Weights of a small mixture-of-experts language model, trained from scratch on English Wikipedia.
Experts: 32 experts in each of 20 layers, 144 SwiGLU neurons an expert, 2 picks a token.
Training: a variant of Adam for the experts, 5991 steps.
Below are experts of layer 16 (counted from 0) of a mixture-of-experts language model. Rows are named router (the router's row for the expert), gate (a neuron's input weights, with its number), up (a neuron's input weights, with its number), down (a neuron's output weights, with its number) and show model dimensions 64-127. Each number is 500 + 40 x the weight over its row's rms, rounded and kept within 0 to 999. Numbers have three digits each.
After each expert's rows: a language model's description of what the expert responds to. This comes from a sample of Wikipedia text that the model never trained on.

# expert 14
router:503519488583489484510515545601523531508502485562450472529475566466504500472576442436508545450480507505477544510550485491490523648545471476501494482455490482523477568474460536478471492445474466
gate0:498440571467540521436436484535459456459542488462452483505501473468458479461551529463518497474523473518473497537524581554566444534443509489489498537413494501524525491446465463459494488463472460
up0:465503488477477548468471462471437484466475499596556505468565482515491476540544497495511527503475539531542531500561511458479539513491502494519552537405478532564520482457494516440466496592459522
down0:515479494553463536452406482437468448542444472547481518540424524477548485443486498461423445431506513530598481529479507540556513464499435473444489499504503524512511444521501504461431560511565493
gate1:508479569537533587474497470500549462502501557435457483578515518556560530530436508499440525551434507486503546472546644590514541522515494546516479526433545421460501508448517508553523587526538439
up1:512416466509475547501461493447458548517481492488489477497505522503472524461528499487406533515525494495529606512563543527498479482559459537480467506462537514476565439448529543534498525570488495
down1:423477462429534537498508466438533478481536464457490502541502395549559437518551541523502493480475496516522479578414521507528463451445434448451537403540567486537496501458437513519457515487478507
Past-tense event verbs after a subject or was, such as moved, was born, died, began, released, plus paragraph breaks, headings and election-table pipes.

# expert 21
router:478560560527479528471484582540533505457579552525505491518496674452521519510469460479495490462562524494454517485558506455502505622487525494492472500499525480512491562510519539463464514480455470
gate0:516553484528484474506524513499433463489540435611504467533517492482509578424519561583487544469546479573429505579529536483543449543537516539428468530556491489435571506498453472503503492537444476
up0:500514407530455485533515441419526535509494489486490546498520429549517487515504499433558425481436542407545487526492498491443505446487435507474530486493513500506460463459510483577443445507579521
down0:517534444515573462496510513485487462454504458509487495491450572525442465483444481485527532422501498467474450525464425479509518468481477464511539555551532513510550550465521519508531545505533530
gate1:491523481537513506458522500548528516467571574554562536506475541536493517521524535477537500477574516473466520417570437526481456567487451522461500523498547489431495568485494553463485507409494516
up1:516509556466497481437433433539517494466573576416540574479481567507489483518541524452530525475564516476532490545520474502507488522448435433461521474450581554542450521470529543427504512452540558
down1:440474453545466547475500499475559460518468535433494503527467372518487493499503494492509523436494503560517490523462489481471522467448513440514501480517445505513489490463540402566505506476569572
Pieces in birth dates, coordinates and infobox fields, such as (born, - Born:, Height, Order, year digits.

# expert 6
router:491502452475493405488518555573505460419532477546494497545512642498547507475526476524453514468567507502496510477594552514501519689554463469468535501488466479501534559455507494436475477469472440
gate0:569527498527545494636514541435500425484568513544489450518554445505475467454492507516482510469611556484531505476628545571477440504573420543419462512459520531492519559497514478495490496495539516
up0:510446459470519463425549495500454532487413534413524515463429500480463498561464491467527508492439478475471518508457521474523576500465522508538517475569441514478455413488490495537459461448501500
down0:549448503446517477498535484532555493482534513476444595453445406468492508509491460452483496433522553469435503559474517517454513596496525473503528474480478467464522581482426446496489553505506550
gate1:503531527482502467557485579396535495517580478528485463486524473520503500520464461472467522461556512519498490460496547471377487507529466517498557520507550527524518565530509513581474448464533497
up1:485478509490509450471484511442546488499516525535539484507548526476463482463549515508527504552537492458559470507458555552487426476386512468454520449435505513515551484483520531530529471465500580
down1:487437549512533467474531525575547469494556581524526493456456547443384487491530500474529492544512539468498547475525441527489584493524561530503398492475477536575541522503470550524512484432541474
Digits and dashes in the cells of sports and results tables, such as 10, 34, 0, —, Total, medal.

# expert 11
router:501541486509472466509528571539513581436530504522482518581520582506557565503500405522458525475526522443548468428541479516518553642501471517447510473474508449516507545459465509433473526490495499
gate0:504476477542485517502589556431490561531515526526560564560584488510476507462484514521448418485480518497483477547543501488517527558511514447503460484554562489451455532498508407466532509477502438
up0:510440470563537511464470500572513497485382427458511524514517397403451455522416435476473466496509478462487598472465514494442439530545494496540479522437446528566465468484471482472487477501496484
down0:507497484522518483491516474459562490516514486481491528455496441497488516463491463478566501479487557540483515507415545509513558599493505545509457535533492488446514528571395495499544556465491512
gate1:454435556437493460411518530485459502439442482524462485554473553549497530449468533502471501486516480441536411439534502509454469554456458597510511445556495516483490490478511520416467562552483470
up1:471498524479508592434522508426573510588437552512495510558497459503471496509358460487440551508524492508558534536503485542501488478517474552442467538502515526419471527473528476463451534542487505
down1:489481508502505586517454460499543508471503448473458533536577446539518519538477508496472605501496485480568482516468526558434515396503521538428473503561502498521502464583475540462549488557516473
Words and word-ends in organization and office names, such as University, Council, Royal, Foundation, Government, Members, and the p of http.

# expert 22
router:452493468490464503530530558566560511524534478560487560529559522503616558473489417508469464418502523475482511446600491488520502575516503486454516514471480418526532562442478465456418472450452421
gate0:463482472527556509536472444513549502542441464515408504565475477479523439580560520467433461458471538435471443468484539545501504534454571512489488533527538505486507500475518536473518509480505495
up0:481485490466488487520482499581491550456522478475499524527482457442457512566449487492436532527554486520504494564535449503477481475562471494520463481512509560510506515546537544509525555562545480
down0:465462547496499575440465419483450483487543508458482556508525480488493510496555508522546453535505451567449370495513411592500505536530471523491442583526479487516519464582518468505518479474533541
gate1:531473458459476485431505467514520469474490485504415559470452511548567476500507561447440467405494448521520502470515579452513552525533523512461531472500520505440553482552504522595483519497443443
up1:508534513542469497583527482517464541564551467462548530497486482371495515540508442471575389553464473461477491562507490507570498509511459536493485536466479502429500551519486491468560528458488522
down1:414432486512517572433471563482476514476468562487496516538471529474579465514461514484553517499440447558541569541503513487472476594445500513515472458545540473520586437524585531478516463544496484
Common nouns and noun suffixes after the or a, in descriptive prose, such as power, habitat, land area, development, -ation, -ity, -ure.

# expert 28
router:445543435545465462508513534532583547429523490522422478561519555497525555480500474453495511473512527484526472492558527459506516590469492551454577518483465494487499559487504530504480540483474538
gate0:476552446542517530495554427505528503529446490514505459497426517497554404461481532450415543441498488497506475512413499535524522540447500459485452465474479463438510516489508454420441520471472550
up0:455538513538478490558427467495550489456492411537558491511486499538537478445500440454494546531497400419487503473513559476495559547513515452473540474558525489441493526474455510449542468538570539
down0:502491481494569464473501559468453474412561504530445569516419472522507503580429417505557418480479501482540528523535421489497541416482543524542523486543540584515467541593565450465467469499453520
gate1:473503444495472448452560487411521508441482504469512477523564488520546568536481501463490464577527482465478455519457529492464501510495471469494517518408436438434477556440545457441536485477493503
up1:517511517492486483512533489488475570527537571558466428476483544498467604466487506446527502552438457465531498539505447527475445511587465508514420419594551485501493505480431511506419546523546443
down1:532467492570465475490470503516496466520555478526507486476449558520547503524366421471444465531502546522569478505508462506450505562539497462540540465524396460554495498525463493566507494517514485
Start of verbs and relative pronouns after a subject or and, in narrative prose, such as comple-ted, f-ulfilled, co-st-ar-red, who, they, pre-.